{
  "n_layer": 20,
  "d_model": 640,
  "n_experts": 12,
  "experts_per_token": 2,
  "d_expert": 464,
  "d_shared_expert": 832,
  "activation": "gelu",
  "moe_layers": [0, 1, 2, 3, 4, 5, 6, 7, 8, 9, 10, 11, 12, 13, 14, 15, 16, 17, 18, 19],
  "router_score": "softmax",
  "normalize_top_k": true,
  "routed_scale": 1.41,
  "balance_loss": 0.00415,
  "balance_bias": false,
  "router_cosine_scale": 14.0,
  "init_std_router": 0.0227,
  "lr_router": 0.000302,
  "n_head": 10,
  "n_kv_head": 1,
  "head_dim": 64,
  "vocab_size": 8192,
  "norm": "layernorm",
  "norm_place": "pre",
  "norm_eps": 1e-05,
  "positions": "rope",
  "rope_base": 10000.0,
  "rope_fraction": 0.25,
  "qk_norm": false,
  "attn_scale": 0.125,
  "tie_embeddings": false,
  "parallel_block": true,
  "init": "normal",
  "init_std_qkv": 0.0217,
  "init_std_o": 0.0269,
  "init_std_up": 0.0311,
  "init_std_down": 0.0311,
  "optimizer": "soap_variant",
  "lr": 0.00677,
  "lr_mult_qkv": 0.4,
  "lr_head": 0.0059,
  "grad_clip": 2.0,
  "warmup_steps": 200,
  "schedule": "wsd",
  "decay_fraction": 1.0,
  "decay_shape": "linear",
  "final_lr_fraction": 0.0,
  "batch_tokens": 131072,
  "seq_len": 1024,
  "doc_mask": true,
  "train_tokens": 1095000000,
  "steps": 8355,
  "dataset": "wikipedia_en"
}
Below are experts of layer 5 (counted from 0) of a mixture-of-experts language model. Rows are named router (the router's row for the expert), up (a neuron's input weights, with its number), down (a neuron's output weights, with its number) and show model dimensions 80-159. Each number is 500 + 40 x the weight over its row's rms, rounded and kept within 0 to 999. Numbers have three digits each.
Before each expert's rows: "comes before" lists some tokens at least twice as common just after its tokens as in all text; "gets" lists some tokens that make up at least twice as much of what it gets as of all text. This comes from a sample of Wikipedia text that the model never trained on. Tokens count by the router's weight.

# expert 11
comes before: "- ", "| ", "\n\n", "The ", "In ", "=="
gets: "\n", ". ", "\n\n", ".", "). ", "% "
router:446490511508440440451520463459525452523486511486454470397553485428521434447480518538485517487520540483497551508486525489468454477484538420525549497529488441509518453532527478535587463514573479436527499499496518537482510462526496507513431519
up0:508475531574499495442494529577477530543430438484526480416527546498542453560510466455506520513446585560431512512553479523534448495468456550508504452529493518487571522540522536465602502445497527569482517434483499507544529468526422480529498522
down0:605599500508536550511510534500470563490533457458429545515503499497442529467449440522504529448501505532503476532532562500509548492502494513467522630566547427525449472470495476524483618559477478506508492485522416473520500478476508489540471474
up1:539546523509536434517532440499541470554507485560453536439555485539521471519477485499480484494546444505562503468453466552462470461514553484425529553494478429476480554456457499552492503547517490475413529455550438489460538494502477492465524533
down1:480492533456477501437506546538406497476573520422529442509432512499442496444524514532435490522465477551440524520499499487502478544535526524545457501461489532497553468551471543458592462494461495580496527476505581464494555524536505536415485462
up2:468497497424456493460533539527512527557487436517517508518512532457492495515478564437512443566464544509495509512536577515543496529498510449486493550466571521506546539510533461393560455473392499516518540557482562480557541481490429556478456495
down2:518526502580468503486514495567503525516529523527474511486506435592537490566533496487529590487556445544429539458446499531488577525506494585509480519478525483520466580510465481537432515556489505447375609471528466448466506549495558513484523500
up3:529565507502525545503471561476443569597481511451489459575424477475430509543489492464460453457448519503511561448526593491452596538474512478494448445535543463542475478539461402508481493506469497440450517493549514496479459442488581502515541479
down3:554511462458496458485507483480451445497583501480396535530550478549526444531517395464522550476479499507436474576510450471586525524482478493529523536459508515485554472477489465454502494568494438476475512546516441533513498573488466476534469505
up4:513523467440599561527501390532506446538479466441493523449544495510462426505474492535444457443512495465557485577571459420505514439504464533548515503512498541486540470482458538429460441459548548476487421552528491536567527459493452424453495464
down4:571469567487415494488507449500463493446473473502500522505499496524490520496533474464478472502518502478453438509521467501495488549494485512541518522454505506464538488476502424482496591561450523448500538524531469484492506529494462514528529441
up5:459550559513511439484492490423489553514507475540421505495535528433469478587445543541547514536469477513526489469487489462465449511558498353501488493505441458503451568435481548549526462490498482456457452512565501503450525502507502458407484526
down5:508458586505528498520484480529511488462463563445407509457467531598514576454493517506523524450530432447581500531532565488553527546513618501462487543470414519465543546507515478401509526481576458480535502552490477481494584444517556475561515499
up6:487469435404402489514543496579521596549469552532485507526544471499436463490548573496516608483445509536542523480603485498526552479497581523536560471481456481491510508490472575514502502547466450472466409440468441463545508486482526454484453478
down6:516522547499493417460491517506482428464566525511492481503397553540607545531565465518401562483469520482441478430448430465520566475473431553503584481525500485525430460518518447430534541498453458552518466485481499398482572469536472481514540582
up7:465406469555478475510588531450513470510508499458534510487434431474483482544565492475497458578480485579545482462617492581507440474530509482512516547433463526553569456466478508510476558492543513498513479557529449546495502496465459511581546486
down7:535569495483524510469511435504508532520515497494484504557531550497492528468502530463523486515509438457451447476502519460411530499480428511531483437495542549560466493450509500458522522502438522559460447552488495490470453449510496523486460465
up8:501475487509483399449549537509434494495483439542518476528523434568467511531469456530519554440537492562433532520495480473523539507596516469500496507564476490456577480530502499498571501528400531535558451481504570544510393475508411561492513508
down8:488441446539505460475489448502440586505512508471536480492457502577487499420478463499441483511483594509476525455525497482480449464576502539500552523516442573451545482497457480466499498482471476496452512563492527406485441520483551515534580463
up9:473495474514532477448520497566524485546520551427501548491531550529474463491496482521473518536544452473444472477394493489405466494475489454518472553532495519435455472499450469437465467508588483464459495490429493494468523475526472502496516499
down9:517575452459524513518510487509486550543536460511550542502482511483611479538473515537511423521510482501490456432472590470490564466452553476540493428519438527534544500513464438478517497475498481505564502496493493520558535469472530479550569488
up10:519475540505563525483481491560530533429531523514476480514473515449545465468536467496481480477539542526455526449532493550485476456541539427498442494542493527545518477486472466493454582506524470449552483584487524520519480491519509460483529537
down10:450529418561485510412476465515485492476512526478509447521482466539446539525514485519461515547514470563508616525506465552458534454517457545537563506534543491461557512483461457500475533545468436568552492564439457462525502570536446461473556541
up11:493503485458518534488556557455493569519384461590485433492429522513502460458499513528472531536548516540465499487491504523521514490500540428472552500444509523533552536537490478487476495485492475526526495493489522483491548508555472509468582531
down11:448420567432474455518499451556525465449487502496493497570583485453513561485475538518497470474504465505547496505517491461519486463568467407498474514510574480524471463474469513590545505516505565526496561496475526449545509427511540548482482358
up12:499480537518521443505571491497441532531532515498482581503514506472547528441505453499552503529544513490512537471453472520465473469572500507502498494499518443499462490513543552524551533547497541539446565503491495493520495474549485494505479542
down12:499549455529516501364504512478492445516532520491521507543467617586403469494472528566509539463486543456586508569536422471582498532461447533520521529578479551492546514505484496465448518488447480509490464447545474520466510513456473498434494521
up13:540526559447493537418538543526448545498464443507496459474483545521520501556539487495538511498458438460491569526513523437431554507527513477463543464487503474509543535444570483512551491556448474551566431503519506538546467461523520514511494494
down13:547455409520456460498463510428550452568491508533490551496475538487548584474477527474511528422573527507482505512471548466500530476540485573482518457446460504457497462511421491546448523515433493427491510573568444478465515524534541526424461523
up14:508519480465463455423556528480487561558519524492527467458513558462504533513592542541473487471527503508464576512505566507535489501419439437512512447418500467476505501465480521505499501439500522439483503506513468519583537529437487522525498492
down14:536431459507491521487492469457503473530530464500492465535437453447562472502475484543497519535534423486543594587486516581447499560463472474539517490525511546461527521514537499603532555513492551481465464477472505451465446528464575563497523543
up15:551501577453516476454516468501517420448516531551527524468539491492505537576517458496504524488465466509446525525489472538472419487596561602532591515568477479481532428495503466542479532513536453520500499558559548408460502461430479529509418498
down15:527491490449529449529495456502514445574438577450555426499475516496485495520475469470499543524541532436516582504524454478453468531486541482460495511531487533513461447533524569549507509487463538561539531466476395542543462531482497553506542576
up16:507460506498424535534511482520542490493522526498533525438587449473485482467535498547496448566457517604515508453502547537457456540500490542518566511510581538539502518539524460534517437528435458520485525478575456509454502501492577570549613488
down16:538540536484440551511515476496491492556464474567513478526438547573482569455529503492504484461475555574502486531472550499490562525473490456493418591524526493505432433461447465430493482516528551472495497508448448505543504473521474472502498465
up17:489476451497530516467497411501496520517529415548568477556516494472516505436499488605527479526517435493460487400540514510484489484569576512453504501539474494498507527487559422417516504502493517461476449493525432412474497492528480495486495528
down17:511508524535504485511430545508486495480535479498476526418496482500497519524502533498476548525506482525503543455463486502488493499512436518418391442450497538513418527472520534528541507522468535554513456478459506528452441543446533542482469514
up18:498451446540457480461580582475482561505502533473562444499455506541508514538540511571486527505568537525510508471510473516554545509457488511496545572509541467409492524507475486485517533459533464554532502547485489576440531554484467512545529549
down18:516500453485497529476459507526500486442488518477476547474498443404515436499476494425509540481484500460483507503475443492476518488473515466610492413521501506536506474473468470574492413528461577506442522485504574487502451506542523505477532466

# expert 8
comes before: "the ", "a ", "to ", "by ", "in ", "as "
gets: "of ", "(", "was ", "==", "\"", "is "
router:466473495509424511554470489539500471445461566515566437513520531507507489578473460491548489489504472518525509526513447552482498440470485477451565496522484533459566462527530472481487572525531541544503607433440535455477486512503472542432487516
up0:447476581541489527517527458507579517425510519470515492504462457436511524566490455515483485425446517483597551523514480532522534497508525545543461547476567516498548471567480574494555462415525477536409524539470476442475551508478518560466502503
down0:450531445510462513538477502509437474515483483524464535513503529508503488500545447503514502472495510498464467536511506461537526472483499486497456463489515443461523638495535545542455462476486494538524531514464558537496503518468521475578452573
up1:491615538448587482458502459527503475471544515530422470564470464570484493545483465442560478490493511435560572607519499482478502545392483563476481466474489542527523567478554501478503501473490477452493507492453522435527524414532460504462554504
down1:454443457500471544531526554466459466511441527507539530472493508436533504451550567527548484574481504544490489452472465536494554468470476474479503472565558501434479494540481504518538494482516512491516440502538506537465506565453464524493489458
up2:513503454480499513547461508521531537437506488535496459503508524506450489534512467426512506484438504489560503473492420487514499438506546444514492515546557478461531518422486503538499410563499544543455475508491493504548509520445511503549532435
down2:506453466432513582457455502498555497456466514464499454445504523523485546511428395471507500458440473465482506463454492458491545513536529513479516434494453501527521533415500537473510571474505561503508523435485416414533498481516504548445544477
up3:480548513432448503452449459465539515563473476499479501465442498468489546486449473479567478493476514428498480514510479499481496511531570532504458447511547516494541552488501466541435464419461533462462493466521404514519521482476520459567566430
down3:498455491549489469490668498509441423507554509524528502527480504489477464561447534451460469489593498541533510492472528497530497477536496476500574541529467495509512503448469433519564529535546483535483553492513513539493513491586514508516490522
up4:590545536476559531572519571484543507525506464494564471546513475498482511513430498513499510522491599511528501549461481462495445556501502530504424467477531513557588521467528495496486483466488484506550467557518528454597553536545505485444489526
down4:480456532496485518457574464541507501465535532474408513510467485404511518468516505527429440497492407488500461474446498468490523506412515513517538488484430490479479476541539501521486498509473534523533518554523456532434494522501523513481488551
up5:466522529551451508532572554561479452540495538573517499449526520529463479516557417460432543491513456482569472493493482538488480529462506431563448498484529437485559493496527552509428473542430477465566463501488469501514497504454465509489556498
down5:509465413443500492484421455391549543510559445479507515560493488446610477499478578513552429523534529512453532489514503421507544435559441540451529489530474524592441572532517476523585556459500542483464490471513547510496550502521536499503479486
up6:532504462528486486436495506553468521482526505494554503495515499498542510525512467493502483571556541513583472481562450511541477471512522424567515479537599503494494491504565510558511459421519491480529471504559509496470475516517446495410557509
down6:540533531479528534481481523445523541528526426445469468524504495546486491479452504449431495515551550499457541563535531513442424560483488452492404512469524503531527492493481538489504478560485550501482447544472537539478486515553465560567465413
up7:526489478560505512520484567476515494465466478420569562549472468462485499493563480475396501484516526511506539629500532489513513504459475542490530530523462541583542504457526466513492481449464526462555497560425456506490521520542593476480478559
down7:491551433573466484506499421479514490531559516565544460509538490559522483491535498485553448539484530548482506479506482506536480511508533484474504544440522531605466504486493588473419588557481463449455508517467538525503521479447519455558514526
up8:545538506502494504532531536531526454497462479477479480520525439562505459502507466539458392487605493474484475534493457498544539575597524444468447436485506574544508429476463550534423559478397517511494498500525484499449495439499471517483428496
down8:515479498521483533489564527503495539537528482515469505464497550506497553537524496493461535510477517532540500510522466468535500463462510499542580468484486469504445472551514496534549481551560441470493468510489531489565566501494509445468515509
up9:524528519474492447505432502551582539444517437583458446493456487471480464467516459432536503503516473485424506480542577499553522486466489449526534511447514538481514566474519514464458483480558544502443591520476512439575475495511484581465457575
down9:445424460520506507578489483508495521558506505483518580533495523490512524498541545501492446523478515458547494521413436458501534557507457554508496583517586425563454505512441517556511503490501464469549487498514475519476453522444523425497505464
up10:537484509491432575585461585396459543524509483428535516484545557460450478520461463473476478517512554454510472513564515458460573498493431461524418528540479508409518558452458435485492533506517526510478502498474565480494539503416459475561522504
down10:501497463458494523537493428566521540456486484584464544481454517519527571444448497494543530459529529495464524489503523546476468596557466532526602572447496519488461559537479581495419484537544521536528458474504518478481521420555559546483545497
up11:525505463471498499440422453548504450484452525520541537550592474448450520515500460465534479464527456532530448526486560552493478473441519504497468576518461530539529480500500511546527502450547586450532548543424447507531513538456567517451511411
down11:559535517525454495521473436511531588514567501521476439507468502539537440549482536515516474477534528438473536541528385491523555494553500513497555490484486518448551520510417499450490499479432466523500452474525488541446546513524510475500488511
up12:584455458537574528565491510498550507481483510471536400545511482562498506518505526444461443510430504510504585476441467482549464492499469516491623462469482565431535535545459502510499564475568502473567507528520517411513464563541545523492422579
down12:426521512445485390493568495473453454530498558496536546486492497457487510475453513470586520515521462500604563554487537455488525545553484511554438545455511544521505466482531457519465443450566492542463498482488460519526476463550476602523548529
up13:564527412550505516470504488569464505533528519520434484499542525505482491480510451579492544484452558567491504468556439520478517503527486446447527492511538447504447552490577545539498448558493440515447542476461450554525494470488446484545475504
down13:501500557462489490467507521531547491404535473528537459495495495467586535528513497393489501561503508459510444492463476488499461482446544447487405490410382483398577469471458565518534544473476528429582467528533450482477564572462518520481541528
up14:493539502489455482419495571438510499475578508559497509501534527466469461553487466420523414528509519548442493467542533488531426489447498456515494504493545517459518576552492507565467508459485515470425501514519580533502492507411523508518559473
down14:561444423489494478551543479506558467522396447502514498499515425442587566475514562539468490551555493491547481504517495478499478492500547479508471507440468510554407537524518491535525408490510488466501495567472458469492467485514481476503474483
up15:538533578519454567523514559469550477536489437549488474524516489540417557570510559499520502450464525490503494422531461561460497567503490461512517508471456519504494489428504513592506564466476488480434543482461462466527513519530443540444512459
down15:474477484531479506465496499481587454516536439491472490490490591535496534497521473534487472499576482484467484500487521433510509499552487516453461527532449546507558491507511545544415480528520488532508499417520604481524464497518538449565510443
up16:467538505550562481480489462505501471464478519540524555495470508535486482569546524554491518493514429471421494440524492465566547551499550449536469502475540541566526514468455415495503499494491555542510464481509495447433488539431539461503511523
down16:497451534528490481543502575489496521530522530467555514521465437501531470458457491477517532522448539453560460532492478536420474488554459497569564450473448470442459487520582521463477497484512447486484508557473461516469531512567514535488438502
up17:506527480508509488484518529600475468593454544427501559528556547514556523458493433466538500418504487508490556499535590465526499430488486549517464468506497498513566499520456510525578554534484487552529479511536484462524500441507484430504460502
down17:501553471488477537528462521489542426496496437548480504477487514498426485559422559521512445469519474522447460520459436545531441540505493458501499594494481474465446492442562425466466461430547510459477444457501567512518480529500540470467496458
up18:516502537429472521479504497555553478453504456508570484558536511602504520554522446513561526544481471525507478572475480459507505509428525518507523427547506504473488461488525541451522527530580494487531508520477528488552534550432500492497536483
down18:516514502572580560586496480499536530515438492423510475486529501395538429479519581498486494443471523502495520523499537547537432450531511541444530514483447477456473535463488568547524464463500527489422544533521522497503428546508495468523459540

# expert 1
comes before: "| ", "–", "|", "(", ",", ")"
gets: "a ", "s ", "an ", "1 ", "0 ", ") "
router:529501517564549571410431535526505477519510506496487377444458490560483482492527548478446493461572509478528545588550475479439480499508455540494489437557569478406575561440545539463494498418501493510501541525499524514550549488546515449495459542
up0:500497500479504529439488534503557455493520508515496541576467509460557503483515422552505427459449496524552474495441482462497524502485471418492430514449448538446513495523564465517487535495414505500518480572502530501555521566542470492474455491
down0:428526518474496510513453465472396513524519486534477493486552514516463436558482602491518532489544490509482509495448552461471512503518554448479487437512549458508507521466479530441493475481503539539471430440520494462504508385520468485522497530
up1:490550547528485507493532524535534445405515492561499456472542545570487504499528486460562500495525507449473500563552578473511440452554499569501536487473505503469540461482558536479438502504492529448585601491456455540477535478454562399501464501
down1:503516476527551537494492465467504529489542523488538532507462422528543474535520444504516465537540456560493437441503490460428423575549493483519467470555487568464503562498451490562531503550453463493446458545497516404453526423506484508543540534
up2:466426519469533500503532464483538488525528481465506465478543515473450551479530517470454457542586500488531532523491527495475473554474406479480507548563548486511475536500471549435472554540511504415611564522527518478450525517477468538513455524
down2:536476512508432536530504517513431494423473481468544487507523561545500498517499483486495564420449452522534485576502602485500545451522488526454505471485476491488486520506514515521449485398497475444496599518507520486457430431421463456504470440
up3:495495458551529474513467471494469486443517510520534433436568427571439458539553486507549435510482537469478548579548511492456552485397467551448484478485514496494513471513534577541473534520574475479493519481470547505516575469472541582496567479
down3:492420491525492492513436590482552493575455489506457575563440546463557554530404517508460538429535496545514551433531495540484456566497503463549508557496497512526521497503414488439549499456459540479521538549470502511523445522531572502539424530
up4:528529536504577506446439493462480523487533511462516537502441551551494517536563478463536484395591557489566531520492513481482470542483445371506471494578526550453549550483509522580490476490550433417471474529428506419512421559446458487558537557
down4:416488499517477524540539540520497544514484468534557526506491522468468539538452471401562520542518539512547554495520447437489477509484497524497485512505498572551420476505430501442558526524490490514509525418513490509480484500451476404457499495
up5:403428543545476449516455542517500494475493489478507451490454454551456512542494536510495470523495525472545560562549447627498522543500463520618531507499519528406471533482512498506556571513505480498552541477548540506580510508485531536439495491
down5:483527537516572526446460537439494507462443504473473470532527475487469460492524480597452559532405528478448480536525496483441493463538449489523534555534467445452587473470441593473468504537539445514473470495435472499455503495505493450475481469
up6:551491580528449539471489503437506479500417453466544474498582514533508520492510554507475488427536505492586506537510495485470484486527417542466513481525455503493495551462443450464550540450503483516452483478549461496537528522471459547519485495
down6:549501508560416461472503555467493506478579485542480496512446494502474452490493493502539549433471493535493540484581462544536502497471523487514423533489450493515468568511497518590511501463485526509530500495423510486488544471548481468457485454
up7:458562539519514467520534480484461493454465477569460476554499496460426474438498521520508459508499514526484428434532512471530529416463528566542526476484572582543458476504477489521482541549554526521488555565569509509471463494458469496519512502
down7:516493478474496518502481478462572464574504485500488468497485425546557465545455517497488488553506494523503576495495501554508480591475495441399533530455498469472449463564529475464493511420485458537489528549547459496515534527539436510536487448
up8:490491528446454507492514448508467453521504446490502452459470460507507481451566522479495515435538509488439543538589539479528546457497482570460551474518541500507515491531463526453513535517497509495500447474429450551494508510507515556483498524
down8:498456471433459498359468544484534508460421483540471532466573531495492482508441532433485513478470528486549445502489475509491439569518459547501472511492458411457531536537457462568477539417445557521463574519466511505472484585502508485496593475
up9:479513534478554530480525515470448523518466500493529483490502520465502481523519512515487398522555555533472553557539516555503459535489481558515528490541541473483513468458521444476532446545552493520465489543502504487562433536526481489507461515
down9:554506398520615478548497531522510505472493529501488520501460460475500479476470473481464552446447495410524444435506507526514510532488522411499522506496536485547470400558527551506523552466501519516514534487493450428497572501484545530546531479
up10:576545501575542549524507494524500537455516497448460540525513533545489528466481576532498538524520503461496518517512464505485489542518560582452525502471524562476543476493536572583473526563422523462505450515591431516560500480477527477450510522
down10:529463487551524474501545567519463477464479514539525479500499435478514559408467471423551484548485484551516481516545444485537489474431604543526532460520488549540473518556551520568452519498532563481537563525444499485467516467441477513451493520
up11:562500533543494519444525490497467502516477496545462533541498450482449481500495547564533526537524533516454520515473594467452572495483533496496484453495618505480489495469509479555533515482506468509494526510529508529534509550441511495552459489
down11:498441523512531446584517513486480507478505476459442481454438493516491574557443485496472470520487440527555502451476452535488507449516529532444511503453517482541496468501528521483518539521469500509560486539532489520433443413481541537456479442
up12:519584468542502513496497478439486465486567552431438550535540484449496500486562537430538501483474436474551405549505508499543522533411498440486487459450448550481469516490409475471510462492528496520486519527471532512526473518463593477549478557
down12:524463452491482486491470542426506517403487508497472520494580537503537509554484504525519485515512534509474461442458532492471521487552584477555495467493467505498517474439441533568527465506504401503525526479478524491505479576547443456529573582
up13:494523509572572475489481511509426528520498398530587486524541516509509470479477469535481535505540485486508505573497532488486528595525377491499514461501544527549506462387448531484470542515533551469469559493431375515480441517515524534478527519
down13:484484501518469466474442510552512454470421469464491480448459428503492475452517482470483476503512501518470541581569500435507511492361466471578457533484483482516449487510444609487554489532489389503602476494452477446461514560503492508489544467
up14:447477477548441412508502451469424541446558457494569543533501476555504469456520502516478460454514533550566514526480519481446528533431395558510461488515495484479529560522508496461541515515503419444495500481508523463507460555448472589511568478
down14:460468526453500525476505520504598517503452458520472502513528423482541459514477456451520441442443550489539462465426401523488561523507462432591467559451507467520583471520476590477524505424529502486524447518461560608518514535493428488459532463
up15:579512477605449489473489556485484477498451481517462441534528555542528449521455511563538550490489495545489534498507555605493448534454561470499518465498526551467536494528507478545430566493497505550522504465520483530548526457500475579423453473
down15:446513513497545509498425571445505492456418502507441432531519457509465479506489463449540483509532549533596521494511440511519463453484574481559447531521576473511563560510436515498536425496499505465543560470467555550486517471385462469568503450
up16:484478543473559458540548539454519463485470481480483522538440638466525496439499543490470505454488477527459503463514544543517534482448552507445505589494491478476501439488568497461481541505453485618383444518452508524529545531500477511462537459
down16:505457565495523469542514468456498451454523507494535476547505522495471443508527461522529592521468503491388489507456499512515501566486541526512545577503478519462498478517504429452476484447509519517511501513594581514464447535514568532484536402
up17:521432509502526464498477488473521507514449475437467521432615514462535424508493526516398421477489543565502481514498555501505510580546445532563557475500553546467483518551514489526514442485529522499449482488515510472507463474498489472545528388
down17:439478459520422494517548570499458482494516377496525512499474415468439534429514491480600554536477504488503505540566507511546486479452448411490409494459510507535552481498427506501459508463452436411538543472517494427531550519493600522450482509
up18:505479552530486505484441513441479540469522522567547449519494504548486486537448588550513448495472531463496546527502480476496482500495522487503530511532519542470551480515505512499534446484558413416468495538539489487600494531521449592492506482
down18:524532474531409528495511569442449541469515484474477491538494501562472465515462517520549451529452479495477522540423538482524547461489542535534444514529433424447526477551485509430500486512479454401500515489514505517512459466526531428470462515

# expert 3
comes before: "\n", "s ", "0", "9", "5", "2"
gets: "|", ": ", "as ", "'", "201", "200"
router:509532518500558535455529499528460445438491531517474570500447500535515580521470497458479547444439499489455559467502509414470537437619542541545546486578438481520548624481591493525493604501524484532477530482495473440475486573517541511492531557
up0:559445496463549461551437548481577497503483571538488538437478485486508549392490506501557484455535518580541544447546507473451464503528475479430567512459447527487508492504506544503597478529458546537494539554464505517510489504564521527492555519
down0:490545520533444459512565465507480470450516454517511426511488522535527518577516476446480509463509553531455466553545608488488462518443496485473494466466483500471464489514533517532419506465519499517475477427551511513502475485455525488478458489
up1:546516535599507511452579472488458573530403520502541538503554453465431535495534434425526521472548538498463454525528492485507490504453490505482481504497507523497531448486494532529501483464535560558494427456535496493499458446547436512437423421
down1:553497476476525512498472522492577456582477489503476483507450500495478482562452480419459539542484432448540535412434527527549562506539525465553488505492523536494551507480475509474480517521500529474573488464490451513491548522473444497478497544
up2:626455579494556518542486481517498575511469457485549547521571530484536509512546533512584486495407530457457568469451495540451461486422479481497514435491466427482496560516536487596524524538527554516474397481527453475524516505509518426464515444
down2:516500515449500445498509481508467441452522412520473510524521415542494476465509564472567577483512482519535488457485459483475499472478571492488529523498619489463518432473468406560484497489518533528569440471488531511527501559471467534459483559
up3:538494538486528449500531561475470458500464521492522571521500512523542519498457503496541487506501525500467446573501512557551477478515492554530463456438449509524558462464502448460517458449459486489506510518531510496482480517493489521499494483
down3:472481504497440520460479485444466566583447443539559497485530451487522471514572525552573512527489423514479480556506502478482421507456457473477493490535546501419470456513513563556482513493563525470559495496434552525538482488512477530454513480
up4:514514511528508386456555523452583503388539494526514530437475467522467548455462550536599557537497479485481553491428483533438493447534583516502474558476469482530460520506528534554474516476441462518566477468499529564471480465479511527425508515
down4:504480455512533548494512441553456627525427501474555546531517601441539499498543480506424531503434537490569455509536556471518467462463511504532569452551530495521478533440514462460522521540454509459507516494571518491505537522517414488512452519
up5:447483516600475451546507560510494507457500510506514563521429511481516523460491510534513568491483439460465507467509487476516560544469489484513511523493551533497465526495513440497541594533489559411498479455566494511543493501535566490562553496
down5:386527451478450510516443540577506456450467471516503474583526476463491470464460542423497482485480511589485478546563526513477448490523616454491504540559486544550461463514504567548524524454482411506484573447491436493501434490469423536533437489
up6:475573551447499441458469496501477438536487543512477505453610508534462529531501490514514525525540494508591542462476481487583524516517496475429494557504497504523535525482555543453456518525512550500481470476541550483480450551554465503541462489
down6:501511529495527509533433514525459445505482466509524441427503459451540509505471548490493443466480533448469474467487468511466549534509482517473455536437446528489469510557527491556470463419492552536531510490532479504432524539564535565510560530
up7:554479467486535461497573486517484501489487430477520528503453546513503501428537483504461489467526469573549521503475491570517507582472448476513492443570470599535507481442459438487512525402558477500474551511497453440504558569501489490491506464
down7:485495459447510452539563477567447469508550538422512537475469472566478470550474473538563508512503566509506506493512551425474510500570490463488490512457501475442527498504512449517555455572553494459513448476490481493464450461425491409478489485
up8:489495504496461531479580528538476509432514534582430489529511530548499576500471505602502457446496503532493474529514506469432485457536662508474492484526510576555452528476543474435497549493542519450510497531510531431469433520485543464537520480
down8:481460535516540506564477502442512453510494511542503517478502465500545493477554493497533465510451492486492483550424507501485516499486537554454516418478466500529474550504510510528463524522525521488536531463505507479460508501429528498505531457
up9:507493529468455506505512598465496537470515466441429443519509479445482582466486491515416485549570481493488476493441476488509523446556495485505543476524531518562453543448539503456501478566536490454590558531508490512452529510464482501509514455
down9:565396441531487432520480553488453520510523488526523427469544582502464418551532498529520496421494471515449547518473525491465508462465540469523488571491450514511535591492471497555455572516509551550525469549517524460453484508508512510525423464
up10:554523427556504511502480505553532418544508485521550514466546449460490522508525481507550514564525483496526481457539400465458510485479550483433485527550407469478509536578594486534455483517547527525532569566459440496465551506470439467504502497
down10:495511553532470487517534479473460520475409503503492563448394531484467472492428561483557501463434535439570472438503465482558533525528525502459504515495530471400521540453456519525484465549497538436603531472595578495446544523430497473520579524
up11:503482495524580468452524441479528421540466514459500477492510569534442514477491554446515526552500511385541502533502498519437481490537472530462519542511535498456495572562513446511461507484431508487405551561518506508501460492539402565588503555
down11:450439499492497481475573540469549469453522458430524526500518503467586451566529505539512473543473476472506567490423471485544554537439504454484497458549511438525534521527423497530520557475487467466545499504525432508446459496472542483578501505
up12:527569529494539520532532449526517526525461554535477442547418456425503509461508499534477453472494500523513539529537404522545474536496509460499537440511516498559525513467484490449528545488453476467529526525467530440476530444519521476553458517
down12:505495503509503492493542476569489543527506547527542517565489561506519492536509450423589539526569536462531471483445581503469464533489550509480438582501446532477489499516531479524476504429505578500547449591481546510548471549493507453587560473
up13:447489416571488451471480457473527492464487532495437516547497454519491562536486484532481481508524475465474543504535483488481441411532419522427460509548503470513496586447594499557547512535519513503515449520470479526452536463481503557493427427
down13:573500506477553530472451513551489528549505453461547491387540528505462432469545579515470512521477501554513506447496464535442529442417568570525509515459510504515508391434458565487503502458433486528478553478528491570505466529537445535531537509
up14:535526503530541563480531527490513456515468539498548488493534494474500484484487548522464469554484467535465562517458600432515485502507551561525508498483489534479463538527506485470483523493469453532573524491538441521595524468443473538512454537
down14:475485474439529475522459453487486510460432576514434541493381560500539567458519482472539464431496496448490501484553479443525515471550526562508459484445496499505518473506505487551516475479540491473520513458508516453446516578534497499628542496
up15:482489493490461514508513395505556604448496375497462502558489544443573545524488494527622463491482488500485439500535504487508600516506443507512538524504529492514497552530536513512516509532563448474496475437490594524538452513506496538557485481
down15:453491525475462420408533513492484480545533560531552573553504523433536535637527506508574473500518482513481528479425495527502557484563526504465545458519481560487539520479464529510503611485447531645566500454517457450486487456519482494504528487
up16:455562442478470503445488553521464499442488518466542484529444491487476541517500472507507589507481498525542552490482459563460548577507476466478508389505461501460480512509522526491512489466463465462470463555533493512483538563588535465517462460
down16:462492519515511493556531461536408513572540560501452472476472497432466556436504503485452493494464544487511460553503565467455493576488468517498452517538443453564556461476503553522474489486581554546527519513504489517493530546429588487466446481
up17:454487515457554503483474518501542526519482482496462455577459499530517557515459523522496417473538505460478491480575511530433491485527564489512559538561458507447494496483499568506476499562550429438548545460486460539422458495537425628498462441
down17:468478513509493465496467524467514492531487415509487524445476508558497472510480507473476544580481565476485471536465546514485494505433523508585487527460519523520504474505449558509530555546502550476498501515492481458506529453446532408388506498
up18:501506553518485533546552531482443537569541551464478535504544578509612544477497505504506490445467484517541515568447506599504479414560494448505485492541407481606503546554515513475429466470483551516476508488483506484483552481518533595447449480
down18:461519490514500579525482497553401562459449525498511515480487545499571506514536473544507468481464496535541518506530481484503551507493510469490504473523489413543491431482524435505414491520539500528493553476549480550475543523437522519439441461